From a checkpoint of a small mixture-of-experts model trained on Wikipedia: width 384.
Below are experts of layer 10 (counted from 0) of a mixture-of-experts language model. Rows are named gate (a neuron's input weights, with its number), up (a neuron's input weights, with its number), down (a neuron's output weights, with its number) and show model dimensions 96-191. Each number is 128 + 24 x the weight over its row's rms, rounded and kept within 0 to 255. Numbers have three digits each.
Before each expert's rows: "comes after" lists some tokens at least twice as common just before its tokens as in all text. This comes from a sample of Wikipedia text that the model never trained on. Tokens count by the router's weight.

# expert 2
comes after: "1", "2", "3", "0", "4", "6"
gate0:144116174179173151116146138105128150125140087110147133137123164084100098182128131090136166131154106117143123130152128112151151101110109163141150106171117137128125163088116074146119121140155130128120097144095120111131074140125141151103146155101125111145105134117121090142159101108120125150
up0:117113153096115128144118129141144123119114104193111143148149129139138145061142128142116126144157137163103161149122104147115123134134163077132148151119150113133132100129134155101112106120093133125162119162136110090126145145148114115209125114141134101136108132125137127100117141131115122106
down0:150152111114143141120176153079117112166156123165120088124141074106169134127157158128084105136152139167092175166159090113157101059109120111158136112077093103137145089126140126115170152101098146104134140121125158127107111187138080143137164136140111149142111153150142131165161142151096138177
gate1:181116155142106127123097135129105114128149098162106091163111137154111109106118117141116125103139149109130133143061131141112157113156104107104136133110140120147119136081105158075169125112126111105110119132158158119139122119107077118095138115135129191093157141145152148113149139132137124151
up1:119119145112088097097093140119124126154088098158087154173129133110124154126138126144141099094105131139119116097137122136099174162144114128128128107149141114150126102135129131105148147089136129115137172115107127153148137105115125117155128135118153135070151158112097148111135154143129099176
down1:108135145147104163132168148127135102123123105160146162105171135107125132152151181137128046121122150100145146132173112184065131105157122113114139132142102171121123116134105169116143118157150153138135164110123119142103132137117172129122080166103103113122075096147113117187100117131133148158
gate2:131151174140091099113130108098143134114197136117087116167119102090135111165076132128156164071130089106119157090114119127112151140102172115154106177153160115133139131127124098122128148126143109141168119117140121152158115144116129142146088119143104121098136155145088115174130136118157097124
up2:123121150153113120099153132137149103110174111135125132162079166140094128126128105098078084082137137142139128096088165156136180179138126129135080144118115145118099183156089111142103176116146112119117113155144106118192086164140093112118069124177099136145129113100102101120107136126131126145
down2:152091103111104083124059114153096120127097123129124084123152156156116101149147138116162165097129091140138137122130128087146160133088128109095128098161168157087154106166119131137130088116152140133164164104116104131086085125131136140100111108149129095168153127137131111156122136124166156191
gate3:127113131078114123106121152144116135103112115112185104108112154151127118140092148134143124129074130084144160135152106113126160124138166118120166132126117126167132044114078145119146122137118110130113084157112107129178108116132171136097126116131119133199070090105161160108137147146120109123
up3:151116112112090118131117141146123135128094123081140150109120147113115167121132157110130131122097136127141122143120130144134174166132109121115122133138144105149161087118127150081200172141145159164145110173096129150155134117112126112123110127184163172121138088117153125110131167147122100142
down3:136152111133123181121130133097148124108135153111166137128130189134087133163122116110101103130076142152118140147127077124106142139111128122162141135111142147122106162091113120095107155142096094127087129120099117100161138091142112202135145137111127093137149108146098076129139130113130139138
gate4:119104123140143118154096092148127178133150134143117161110112194168095078085147154118143138123122145125135143123135129169129147192181158130134093180136132119111122119122129101164155157165155161096165094147144122114153129128149144104154143153129099106137143129135130123143149135136097140113
up4:128126128129128141082135107098157161096110094127083189149099110121177185147151092102115110137112119175137139165101155153112108133093096150121109148130167122090076199149084086134098145116108109142183132088128119195094118134125112126127107108159158136110152137087091116137131118136111163137
down4:161119137108169147147138171188142153150116124175140172082131123155153133143095138112119113163126089120137117117154112133159083146125146100116111136113130199114119134142149099100126113106112121128124118111156156144110155152152109100149188100136101145100107104113127100123136149155154154164
gate5:088151128101112113130087111132087138145162135110152134145147106162090117136116130124084171119156114123158164133151147095134106113110129123140094166123176128118120119125125142141122092152154135121112106124115106125144146120051151145123116147106128168163136167156109095144116121161136139143
up5:141130119079148143123151188113128115144155094136112132142139118155197134104136141147133153156090176138111114139109094167140138112122119123126149099149109151114099148131140114147096102113101133111147134125135142123111118122155131119177117131099107117141114140110127119130099130161135088128
down5:116106088123135121121145115098131121168107127113187137109143146102147115130118121122116162141161141089129117136111158118107141138130097142060156110149092137124141176119104101114122130110145148106147140122156083131154116150116156111120118068166148138142106111093108136133121078119148126140
gate6:124081109105118149174102168104137139109160115117182138105129085091103154147138110145174150151146161096118096114119120157164132139175101132101119143147154133129145159121121161135083117162133168124103130134095124129146122134168137169182142120179101159137100138158132116153094124091121142128
up6:166117105144135141144156141130112108083145150087112131129121130116123124165112130124148148101128117142136161142084154099164131160150133103121121129131130125154112109122102158126103115188114140092130150128107142063110153137131101122114108111154122131137103111121134105134143146089105176131
down6:123074132127110121150109143121097130140137101115118137119118130063127133092138158078126149137127177141112110125105138120132155147130074143140100098125145083098124137069112144154141122131139127110094138125103145182120148176184150125135132084128118126134189133125125143083147099108144124130
gate7:136156160111094139104144129115152133171158115095103145136142105125081128088140160191144098114104107185160127113113120074121104138149125151112102144207159161118136139136124087104145127179147125101145118078151172129125140088133130161145145107167103119089147103143123155166144139120133129128
up7:136120123147089148107111101133133148144109111093131152116156120111098161100153141152123136121115140128143154141155135180110111108095089106143113140175120141158150133148156178112191052125108126148155133121106126127123168099067123132117152092122077121109142174182156157140135129156147098090
down7:132147106087156149134144105119115156157100125104111113126115121138130135124129112156159102136121127146134129146156169127126088105135144104124162093126092162128120136171172121183142162136129139109132165158094105078088108118117092155131185141141144111121124163093154114106104092116137184118
gate8:123174149117130110108152072104125155118117117180120143143161130103106126160095124119126140125130177081095084152131169082091150113151117188106130125111149132125142158172169118142149118119120146156152160110119113114105134141150161112177180129126146120132121122160137169149138136183197138136
up8:104157162099161171090123137149086152088099108130130189134139140099122120131140140121112159112139123108120122136159116106109170103132107166104161101110130119105146098154132144134108142116104160112126110133104156111137131138115123122146140113105118127091149139169133164142152174182139142089
down8:127116172126159126170096149153153089128130133114117094149107096130117146133167140115152046088129121142129121113131153188160114129102165128124146133112120106123182137140132096169172130099148100168140138117104150137131119107113182103110125110155094139137150084112155094140141139109161161110
gate9:133059161148128112110111123122137158126128154153100145092154124154144109133111140146125142098140125134169124144131145106160136132138112119188086140091101166156130115140146113110137151164097118115134120181152139109129131082086128133116148157136090124100124105120109123119117121138129129157
up9:123126112110127158131102175125170142150126101102110116122116124107124117157155185124135116141133118119071174144127116117115117118091134140139159130109156100118100183131083146133127115107154107119128154144123153149093137125132119136109104143137152158155154125108159093141116137163094125113
down9:098114143118159077159184125110143102096146087107165115166125130128141141142106137145110061142143109129162095086133136109120145125122126115147118086122139101155109119171104136157127087139114113124171163099102112078089135148150106145110135135119109106131107145160105100124168146126128158145
gate10:139137104120115162139138101155126141117150164130139123138156095083128095122141138159106148170185094132098107119152140113123137124142144127103177106102091146145106143123142171114109099099185130117103144133136144117142095155155089166151118134126098121092093120148106123167088124093123083126
up10:156138124101098118102103126160128149121112122115094096115132150130134144147138153069134128137125097119130148134122135113140131117128090158168129113143082164152163122142079140131120145092128159101132123096167132118112153130147121109161203115160127111148122112127148101134174138141093106162
down10:136138142125143147151086128154161106113123119136106095142146121172094162096110148109112109123137122160090122128116148094169107110105149129142119119149118143142142139158093107076128121115129147168040130192169119090134161104137151162126150109109149134123128091120184096123074177132149154131
gate11:159084136104110143120143048136174121159140135108144119140164113145109117129152084163087066160123125135117108151117096085122086137115157118109199109179155112093158120098085102140116115165148135108159089111098122128094143139161131177138150124141091169174152158165145089176100129123152145116
up11:138100125122121107086135113086130085153126145140147117139110158174104115134202168119132104109113131135147127152104100106114126115114100122134103136109161133103101156104152119199110086155117085128103152142126105090126147155080174118119140115076152089129113136133159123115112151190090132131
down11:142131165070149153109112117187082138127092136122094158148074123142104155091126140138105090138124127095113165125142104132145159149130100139095099131145086149169179135107076103127092127114143120090076097151154116145152133166100120105137159102134135145145128123139113136158170108149147120150
gate12:140154139143109161164115102150134123176113082160165145109123084143134070098097157164141120120167108138163147118144133134161111164103148126141120133149120132078110116118135129160157127172124102123118182084163124127158117125165152133138103162122142172162119195105108134130143143131130146118
up12:148124102121126083123118161116129116105131140094121103157137173103105141134152133065113087126121150097098095169124131164109099168150119142125146119137149100183118126124118143106130155096129128086148119138096131130071119167137133122074137118158146093112163131152108138158127131141156092121
down12:129128135110138124157100149135142125081138128131142123125163128127124142114125147089123134109138091115151122102152096112113095105129132200082127131188123148115104116152157104129139119125132124166133145179121121142125107130103114116103143201156138153096095128147131146107162110099171101157
gate13:173172128101143132134122144144128167141141134139137145068139128084154149160126086141145156140131134123125096110113106140138153126110135108130149150152153132128151132123114102144132147094148138170111142117129123142186146155150124067097119133116125153149123110156132138117106136127106078129
up13:142119128133094091112130133120089106130136136107141082117156131144141126124145053112124142086130111124176095123129107148194114127161136126088147117145139116152145106131139131102141110118119129169096128137116147116166163138128116146106161139154130122147144124118113133107206138150109128140
down13:138139122091129092149081135133133156090119116113088075110136145130104144122104119170094139134124114146090123147144103106107133136129107152110130121187104126138110152147106125131124139168158102149152135083131123158111173112114162148112142104121102156163108169100115143120127136162113132125
gate14:130117114114116122168132142125132140160139103143109156148112113122123134095106119176112121109119102164150182114097082118092138121154133120133091140154134142140142111094125117121156169136152121125101102148147101107123125132128154170152107082162145137168118151087141144158154153105159133206
up14:116104170098154119112144158126091121138128169125156098157102135140115104132125165117182131166105122129151137133118160123153153098154092163145163096132124168087132124137136110116128085130085147142140119104138082148117148136093103122107152105122138070139104105137121105141109094116147125143
down14:133143114143112132118170141153137147144187129105095132106159079101144115119117125121069151158144094124134138102124088157144123094151154139107169095102113102127091119135126096134122102093114103117114099099165148119117125121141125121126141172134156109124143117122162139137107132129142107133
gate15:108097137080137166106152155181099146135119149103087139125111138125134135152127141110119141141128157114132089173114167146123159141148151169095127104101142102140128114085065101135147153121106116167158112122121116125112097106149145116125120141074126135135164100126119101083127110132114115153
up15:120114120112140122107136141152116118115122155123113158092117158081135142126086130098142147108115150137140064164104143107143126145159142156138128129081114117147094119145115081109107158131174117161128157117083140120128139116136147136104111143118175131163143093114131108141129092161137110135
down15:146108128100129157104136155114106104163145140123142182113130103145164098107166114114119176132126166123079148109094080101109123128123137134116148106137167100123115167124110123159164136071140108127111090126143075118130131106136122150144153164188149121118136129113115147123170129150108124138
gate16:143105127147120115123139096151117188133109146138103128114192108122113174152155118122143161162092148132137139096106160129144120121068098124141130119120114137120112174143133119096112095122168156143140171124151167123124137127125135147092107096146108108155078120161134120124107102141141180122
up16:177142118151116142135124143193145139142151122132124094097090111112145122097113117124095138149105155150102095132171133132096166153126195143132131170139149152134202166151151076171126119128116097133144115123124134104144151130123192091105100157115145118129124133152146109153204132097089153178
down16:129173131115119102126130162104120144141148189124153123079111133179138128102114131082100135141132136102112160120123125159147104077154119109093096098181143122151152142137112102164130104156084093134125157161074125110086157127149133118123160126125103141139146152150182132108113125160122125163
gate17:141159144142127097124057113095101163159147107146138178130140142110100129107095142120071145154111106153143120147116124143159113138112113165110132128112081156151147107140133122104146133129143078148105145130118117092149123103117090143137136119153115116145113126128106149077180138131114101148
up17:129135126110124169176166147166132121123110180111123092102146135165120120146162105168210096076146120099126156132111109115113172125116095133151141157150148149137122147091095121145125115115112143050153080152152123123123139144134118100149138098140108132136153126164106082125086073101130130091
down17:150118103151178115132134102138110167142128112121153103111144157109127129146106111129137090094129123130130125125111093093128116132142083104156122147162170191170126114118144135143131139103138125128117141098120111197174136154154144115095087100108120132150124110131118171141112164159138158078
gate18:150130121130149090142116176081101153140131125136119133135192110138126122118159121139144145151125125113131160162131115108119128130092139140099123138148159128101112104186138133093112099100107117099104163146098084165143117147133125101123089130141129102102106137120145139149130110133117124103
up18:115153166085092148110181122124148119076114170156136114111124141111121111125142146168141130165134104130142072116124145134100111131190132153130113140129094153130154150124120134139119128177145148147150116083121161093154117103150129138189110124098145123120143159113121111107090113122150134081
down18:138113135111092143151121110137090103106071079105109123067141131116111129141169134092132119131101113152102139142163162117098128106093151109167159109107114113132113188080156119102129165141124131129098143132098146073120119141118123130127144174157149145162156158105055136120162091108116141129
gate19:120112130198069089171123175128169119073125167179062133115128123123150176140107076162112098128163131153096135155104123135154138138146140160126129120106135121143150140117150088135142182134151136143144141102103141148127139097107136105160104121146131172149104147117155116184150134083106128168
up19:114111107169119120174092156142137153105133119213111162126126123106129141155104077172096115105157116165081152132098098130154150134167095136122124105086081093120186118105145111159126157170145134129135158108129150161122121110104128092128070116132135155140151137111143096176159162090139131155
down19:131141125128143123111126113106111172110140092121139158176086140148118122127127153147094114108152143079138131160157134117062168145183114108138104133142110124097069142150112118157155128135147128131153120148129127116114164153116128130121102179148133090135136138093115093173141153105175146161
gate20:118151122132114106154114141083099150106136122091124153094093159119117133141150113143085148128165118096148116148088129130130149127105110125149140120165125113100140094141129154152170132091151159165130142085137096096104177098134103155155114157139165153141107136129141134109163105098141132108
up20:109096135123125118091109140142135080141101130156106090139139110147153114110112130102142111123106165160112150135130114116139116131152163127147116135127166140141105127117156137124094135179113087082128104121110143155124112154134108120124120123158083119097143139159135144132116133165129128157
down20:152155174084134100097130112135119111122105092134128174132134130147126137126111109129099105182164092153101102067129112158146098114103131106075141088112144132131140171118113123125178099137129112153134173104106147115153101139125102115135127127129160143111144125143113130146110177129150119135
gate21:149135144101141146128143142115113104151153145123115121118151159109084143106148139094107119141097108118144115107113145116114148180153119134090063122129120124133157162135137121136104083184126064106110136132081126150133136126110085141117140143141086106170157165185088114109136122149158121095
up21:155107103137133084172112134107111094151108129120150157136102144160127115132103139077117157166123136108176103155106163134089118119120120135173159166190120098137165129110141097142147124122161139146166109137112133125128079149148095142154140116136132165069103106105113134112130147113125117112
down21:137119126147148127145111140126140106065169170127130108146153142102125096089131147151172121124134139104166112101125074145115127106147140115103129167134131146131143088114130114134152143129133152137094165136154183155148150120130119066134150096149102115100123110115111130119107162143120171107
gate22:119143118111144123121141075115155124150176162164134093102112181119162106152138113108128140160119109151149124092137145111161132161147057151115133110126101167139126131138151142131136098131103111129173148100153159127105158154147165108156163142108111138114140139169108147119128128145157124187
up22:120124106140145131131126143135141105072161117108104162127154126081129103099133100159125099132133160143124132146100106127124145134134144131129115150155134069106109143113138109127141090140138118137110104131115085112144109164116132161166092163153118113129111180121124113159163159132131123072
down22:133125107145134074154103129162138150162114147127162121142095113126142145136146117107145165103136105159144150110093129122080122108119136137136126135147082155122135103144172129122163116123118065097133106181124141119135127127098126097137121117110156093141164080148112057125122144133161153098
gate23:156120150160079083126114122141131105115135112137162101130162111086144137106158111148122134146166159176172116117139140139152169103138161161105138108121161090134149137103161118133140152153135138146128125087070108123144144143142104070131195101138135142150127108132065145146157123113125149161
up23:121139105112160130116192130123118150137133144092118134114102148122103134109082069105126128134147107073158107138135109117138077138147087135150098125169111143122117098167099147105118134080112159129190119178149155146130118126096129193124094141131106140101111137115173125148134131139120119098
down23:144135123127093108130097110127176146129129108084080149106118135096119138112095127131107173130121182142185093171124115130139152146156117091102124142121121183098092118152119107172162097110100106134108115156165128152134136139151161113126133114130120106109124124171135118146130141143131108232
gate24:150136135122104111134133109113111123113121130101149135112097159124114106098134088133134127137121149138075099122165109115115147136105141148089099140140106141150098140151136108096141115140108160150115107180143124146119137139138113145150134092127151143141126151169133135124141139133146153165
up24:153110149180117130201149090110115134141118193132133184134095120120115130124105119110158095109131133081112124149151139124108143110147180108113178069124102127137098101126165129181138134122127149126137097117174124115135139102190113136105128122111166208120133154114107170104138132122176120102
down24:085145131091121152089095128115136129154157115135111134125124128139134142158151159129126122103145083115166116133123099140114149087102147122191117151148115117131086147122109176144059097157152092146140123119125135134114126121145125086102122106122165116131118112118122097118099160124178154120
gate25:114128118070148106170103110118141160150119106143113113098134097117106131138117109121138108138144108157085166140172109152133178124125142160154131143141122158103128128163102104140127154155124125143127163139111137122148121176162103123151152113160144131138148180171117087111104146145142156142
up25:096130161123166127089146162116171138125088136126151113154181129136150121132131090130092110142119109097121125134115099115133098086125130128151156092158130156163141084139135116131123100113145128150135110143127196106131133112083125103133149144148144148133152109126101135117127110128116102106
down25:106139145162110090081118127130128128145179140158099147129108136120115104160153148148121098143115106118131130121120132122105128145162131164110108114076098110158139134116109136118140100116087112152151142125151131135150156169122124143114135119116115111140122148143092128128093133114079167110
gate26:108122105148131156087131109181181135123159111110148144113129164122111121116123147120121150120107099093111161184088145114102135157106119151089165094138137155092150123139117130146105099135153154130175163126176131131109156107124116152132124137145112150117153111112182106112111124121115132164
up26:119089165110132113158108133129089130155118128120138098127130111120125116151088132157131113118105158141165108111151107200136142128165124123143167176156109174183110140121126121097121140128119122180123057132118154136139161122086145151137105088138130133127082148132122117133119140111159180145
down26:128117103130156103122108082105117107117138197149121115130134124150137113098128149137127088139118140133106078151124127115126165168098107142125136132126149131133139131130140149135114101127115104172149121196145134106166102163217163142124130140145142147113146120139140106092120113135178092124
gate27:104142126146119152167104126140168145149089132079132134122119152088125072088125152103114102077128099133123115123089158106168137126119141085092159136139135113095160163146141123125158167104134160095125089190082115109126118123070117067148097118119095153178110153120129115128112153165118101098
up27:145127095080149169111145109113127135118183102109118158134118069114171103147126134141108116108127130160138115115117128130119123136124156112111129181119132135158133083130111167139129096134146115156141184104091140099109162114116103113171127158145093106121129114125105130114141112132144161150
down27:112110151133111106163122119123118155136177147110169102185102148133130137170141168140160145124100082142136155114124154165132107132142111150159153147140103107080175121125104156125170120148114142123136141074113115071154138112106103156135161130105131101124094132106150151110110122088152084127
gate28:096094122168099134113124125119140141138130136113104111101138141130092150159149103115125112174129109129105123107187112158154124087139112129104133088132093115127071159175134107150167092091111144150111099138157173150126131124140137090134116110137140152158138117109114105126132119145171152125
up28:115115138123177097131076097129130170147101138133137111119117134140127096135075091152120122136166125093141135123138114120088151158137135151129115094141104147153125164142141097159082121146125148144134136127148104104134136117147149125091133116148132120130126144137142138070123098136137107128
down28:145091129146169090077111144181089084188124160140116112172152148112120122093116127114145132146126116099178108128126107124174177147047118123141107116129132086144119127125069171112134144137153136160144093108147093071135123166140136094075138108142129140135087125117162131130140132113072112129
gate29:108146144108147120138142139135128110120110131107131131125128154136136142160134165142144122122114156127116112142144149098114131127167137146149096090154136137110142157093162137197130121131138142110142105096131108112135151125109093114114167139117102112127105137089142111123094119114121175081
up29:149163116117122128135110144131142141125099143139128084139168125116095155150163168141145186143138194103167134179155133134127101106147105127144139122167156140155130134108131159148118129123115141074105111124129120156153133119157076118102091153134143098143101178177148074133112131105170148123
down29:150083164163130146146103102081070098132132174150134150117174153151156101096131114113123166165125125094139120122145205149120109158124142095121124127155106089151152110145113153108096101115099147123135125095130170184154143122113108154106146103125139101109122134166143179112126106131158148090
gate30:097110142116088130134103166145157108120143148154119127115122140151116113143153185147105126090090129164161138145121135217185126107106139127144131147111174116107125146126132096115118140126188133191099096117157163151146161135146152120128115099108123150116075115141125132123090122115139111120
up30:149152118165131122115180114105145155145123111103111124109140112162114159144120132093107105188173118100103140122123128099098083150135158141136115123130094161139095109131141142156122085138081087125174148116082112137099115159107086128115117139137124135155134130124115148099128122166083176116
down30:133131075163110155121210149160099123136108120148133121062115101158113127154123126107100079137110122068122142110099118119136157136143161151145131145160108149165141143124087181131142109123140147098114137132106069131086104098098093153079101107082118163106131125138165116137116103136105104137
gate31:119126118155135158110120139103135140186112143135151128120127143131119152134188141122086141154141160141112127163100132154143112096104171144121168083152146136136109159149114147145119111126107161164080141160136106156087113128150176130111116159158161134144121103125123177070155131138144135101
up31:168108126155117088104160138147113118109125162140164117163150102143188140163118120094111130153164099110168182140150154111131143150126149127127115127158134131153115133146121112147114131117115156106132107124125095135165125105091112106115129149105148114125135120189163145086169118133113150134
down31:177138108176173087150144088111122130115140134126141111153070100145108136119138133143100125140110164144149139116101107110124132098141098168056115135160128125119091105113164154077075202147130109161156108125123121128111132143099092116106125117122161123158118135155113122106102116101147106098
gate32:148101139135126135172117121144166188121187121081068148089102098131126124112113158134111151141117153117140063091113171164118179105128182145111123127125147109112164135152166121117123112154155122103137132109126118146098118169112112162148112116120126144148139115150118095153136124142081098119
up32:149129124137090137110152153124114157091109108078096159083104124134145146138106119137112133149130141138136108067104145171146109124180135146116139099126112092126129125112146141133150106145151134121148110119147125069121096118121116173147096137122104093089168125139102120130134142115083144108
down32:138131155106109097154133128134127136151104115189117163108166094126117115075126111130094121134111170122122126115082128090089119105151115133076149110137142144127119109125138116109073168126127119123177098135184099143128137102129159107092127138126113110138121122141088147092121104118116124088
gate33:118130141178134049130132106130104129090099128127118136121103150132086102128152145103138123144078127090140125138134131178099154150121121179142182118142152119136107098170161072119173130169107124077124141126078091119133131129102148124097146148171129168135110161124129104155160165182112154130
up33:149108111122138135125122149176118095082139125114164160100135143106166136133108121109091122121126112135162123190162096113117147138125118134113150096132136139123094156125165115105122126168112130126132171182115135106176069138137123115107108124150161126189116084125119149141111174133132078140
down33:185169118121097133114089142160130128162096110129154145125103131114143132143149111116152152115142101142127106119111119110159087172152122100135140113143100133112147146115112101099127135078120139138133131145140119158132147090122117089134111171095128109092058139154138132150118144129114128143
gate34:137124132137140112144084110060114133112163175119119184106143131148110112131105117119124121127068123103153130107138152127130163102152109135124131130123109138167139069114136136105093144123176130068170100133091135106119110125122144123097073110103157122146110120124125118137140149150138107147
up34:086095081121162121109114073131134093111118107098132141108118079124126184153154128136142141094130098092132133138150149118083137129176121135138157144140163139091123143141110107118131118139115131090171130117075116141109124150118133121131138118147123117137156096119142113123140152089150126167
down34:134135109133154126122139165102106125124114140123137126137138086133112099136114134171104110122128113150109106073130124167072127128128142087121158141103109117100098116142150077116147129139095138072151138172140133125114154144105113143108153133148116135119121146113146113143157126155124123122
gate35:126121133127128114090137175131121132104151163112179093088072155132174126146104170140157173123136085139095099126139129125131131146124107118142135126134100134119153139174118107112122121142156123123081131099133153156112108140107109156125151131157114132118115159129150143128129145136146161161
up35:132089103104111164124119107093111131145124119145093138111110131152119165103131064127113129136158172143129145104145151115100110109131152130145154133166165166162139101122110126168167123138095102122159147146107142119109170147106134104127177085173182098123123135162141161122109093127116134106
down35:127155156117143145178141126120113108133101107109132126112083101097110150100152110182142066160103084096142113141141198140148127152123126155154153131140135166138137142093100148136135177152119195101140109124088080109142141143166139092144194125102113121130175095140110148140138148129138135111
gate36:142113100118120129132153167121159114105116174107110112153131112155111075063126106096153126142180114121136112091203172139127121135103150125090122115128108140140107149149118102125139113101144091116171173124130118120108101138125151135124144149116122088102171127152140159105160188123154105095
up36:120102126150140151121095118127119132124134116134154134160101181131133184185123103105058141163132144103130110160096122117083147103152097141156117144147104114131143178097147149150113141179115149117110112094128112130133112151125116141151089098154128155154130144107105120148129150102077159155
down36:142105112148142138160107137187153150123127177125137146150116098122108076137130099148123005071109110133104140191154096149125140139142108178120090135113071150100091145127096115133129129104115147128107163109105134123141106102129124140098120164119107103113134124126129133120134104122154118083
gate37:144164129125142106122131128110124107118112136129158122134137119065169081124141117150129151099121124160121102105169143193104113074117126160135134126132189134108131106120104177125083149143149101129136137115129106107094139111095196079107153127120145134126098163138116128119162140114129127116
up37:105135134108136165100111111126122139143099156099128110160147131134101136157181110085116109099149130157117136143119169159158140145121112092144117149096078155118130156111121124149143152136135112116117050177098130139108140106148099145135123151136098147143124118132148133104097170136150120120
down37:141082113129117125134113125126127141117127109159136135107129129149111159143151124137156098130203123124142125125116079151132106121124145129150176159130148098081110113092151189141117118097127132119137163121117161137091080156148153120161115100142110149113102172108106163133102118156091116116
gate38:117100148161131119126125083115101114113142154127147076142137140135129065138136142133133113138110134105106154136119123139203152123121152132131130130115127143144126163140123136095117088161144104142126133060078104089123139145148133084134126135160146105162090149111120103110138146117130167104
up38:162107110104111086138075063115106133136118096091149066139111154135118072133139130140104152097102159133125138105146079117140145124119139129126129159101166104101154161148135135153134120113106076090109173065128157129119114130140148058110121140100130106109104118124123108107162140123106156143
down38:122087133100134091118179133172125081145137089119129113123154152139123161165159109143151032102111142120108120124093121150145147146104093133158169104136129108146135138120142151097132173128129144130081120147118140142133075108188122088158145139105088104155125156150113191124152123126121137110
gate39:102130150146129113128131176131175148116099123112189144132174133123114110138102150114118105147136169128080109148078143129115098140121126138119156148122153141137092086126128109131138139144135169118122142134117096123134151167114097138121180130114126102128118118100206117141092097185114113130
up39:135124163156137128086135112111106162168142114110115152120118108113139104105058125146163126162138125086083077115080140175121145114100075124090155117078104160074116138160153159100107129176135135111156108123068114133102149153128157146114151144162118116137094141090130093142126168099133159153
down39:116134119171111118117109141084131117127090161091137133088136132100142103157147112111158110122151148160077117151142112169111114131119117138116085103170113131101096110103137153141134096136114126120135136110142088121157133105103143130113121114113153088122121113134178142144134144094064147147
gate40:161109127128073125134118099158158128123098096094143141154153096157155169105169136142146137139087113122158083128131123162136163127100120137155099150162164159114155132100129117144153093178127149153148121144139156083126134140150168147113102123091137185135145167173105111128148152112104132131
up40:149158115115150143134158141126091113140188143173112175100103141151137120152087081131150113152142163125117110167191138107083098108125154113160082099099124076128100129117126114113097129174169116133125150117135126158123135140146120106158132130162118109124123126153111154146132117189143159117
down40:118097122113103177141108170126154129086118114075139100142056124118153111147165084129137130096159138127161087145152123127135114165108110132157139154127124121099116122163127134125126114123170162099150130098137128139124150100096177140127136132120156115171128136105153102123158126174126101124
gate41:144134129132141114103162127158158150162145140077118133179085133096112129168079147115083127083151095101099116161139118137123130109091107119074097116083152153118171142112132116105131106144112123156134137123147186150106132105092113125073148133135098073157096125089176116149130155139108129130
up41:195107124112123109118088138151134125173177145128100144140141123110127095152064154098118139111150121138109106122138118125112133098161099091130169085135117120120154106122184135118123090091135113156125147122130163120135131114137120138124122140092104123133118140144141089150116123131114139138
down41:104115109149104178135202110117116121132139141126183153121151131072154086092116110107141115123118157102143120146103180121110133138179110143115126137129119113147081138097117154111126115112104135167140116101149109126143153120137171130112140112155105106101119169183182125127138124151118110117
gate42:081168102091105084125125132144125166103114129124133139130084135159137140121086153110114090112123113120165101149135122153129191120156105119112132144117109135093120134131138079110120144147105135148124133168118095162134143089126180138106091126109138142155160122148127157110136101079142110164
up42:181109129161134139101123147153148122151139114122165126151139142112114103078139142140110129151123147109139154088128137142117115114117171114128107114114140126156110113102107112103116130127095133135140127104140119079127116142141106130102159080093106117106153132130142118201074150114120143092
down42:119101146102101156136124172145119092153057107147146149142113091111124118155156115165114134127129113114120175134082132210133134109123099112141146142114155087133089131121118111129113138130115118110123110128089170125123123127125144156123118187074108114114140131125142100139099120137102115145
gate43:132130101147136166149107113134132148100118127147140098129149092142134117146134158123097143114108123159184149092106132134125098088160112137145070154116102152132122124131103180111141108126129129157168127119120143129126133149122118122138107190142131161113093111105169148151164100169113130096
up43:166128140146115157151131112138111149102117100140142112122113099138129170154079084087090163097094122105184149109147128146162151113172123127134150107130152144101130147133098152123149123148121131162188103126131120150112102148123089123114129137132146156121115118110160109154155079150138116170
down43:101123123144113080155136114118159130137078145122179149152139120114111129123104092108135100085143171139115137135079118158136104136128126099183142164096068096154130104133098163110130088140141156122136157128129095122150155112140163136132130099135130094145093111125142090144138156135076138103
gate44:131166140145128095136166129122131127132140098115105101096110129113152138153113116112135165167099107149110146162135095136133181178086112130124131158129120109155097146148130101155131142128063127135132140119135145123127112135045116125152127119119107096149113126071144124121111110151133107125
up44:100174122160125108156152105109144149107134097128099149157087110082115083117086085163099087137115107161158127138142123096130145147136132144093151132159106153077142113126177128100128138137113121112114127128163116148109120160112144135140149097133145126159151143116148127156053114113116106131
down44:168119126137155108127142178116155146114112140141130127143129125113119161140106068125126085171102177110164131141114105152102115128129125160117120168111125152121099099164130104087117118114100118122100118118125139136130117100125118158144171172082146108125107140117085165146163142133167107118
gate45:137161130115153121128093141146158091123116130188123122138116086129134111118156181125104166171100134137143138127150127112151121139164127133138106137134133124110158116150105120109133156122115144130123140116125132148109161105154157168138069119119161111140154147150103128114113095113149097106
up45:109103123140121133114126132156097150138137155137145122161117147115163099103102131144127134122095115127124133151113129160127114101145133116086120161114120157139158132126141165161126110105164088101155143098114103118157143109126113120135146147113118110140120109132171103129150178146124106167
down45:142149134149110149145135165147120148120101147106111145140093129173124133157137164139152097119149081112107129101102102125166123158157142093105138116147136130161107113117139163113150151100161137151115097091124160112150083128152102105126141168106083085115147155093069111107137107117124119114
gate46:139070143130150124097119154128127100149142115107138088145132141126130149116170145098131120127113146173110057100131114107154112128102121123102123119129109128136157164120109154109164174099109130148174142160111166120113068131131142112118142123110110184110138133110134130190087166086141126130
up46:136145148158126123154120149120118132178095137077121098142107073127141137130105107125103154118112120102159134094080143168145105149097105188151139145065124115127141148143104137184127130147164134135085114130105162133104123143164105122180127103118120149100156120116104167136158093124136108160
down46:128112140101149136160158112121120108140104101148132130128133150144132102125114168114149036076167160135142095121121171120114099122079113140186142117117114164108146120142115093148117134128142133161134089119073137123142121144140097147122112099131151122154111086131108093119153164124084103165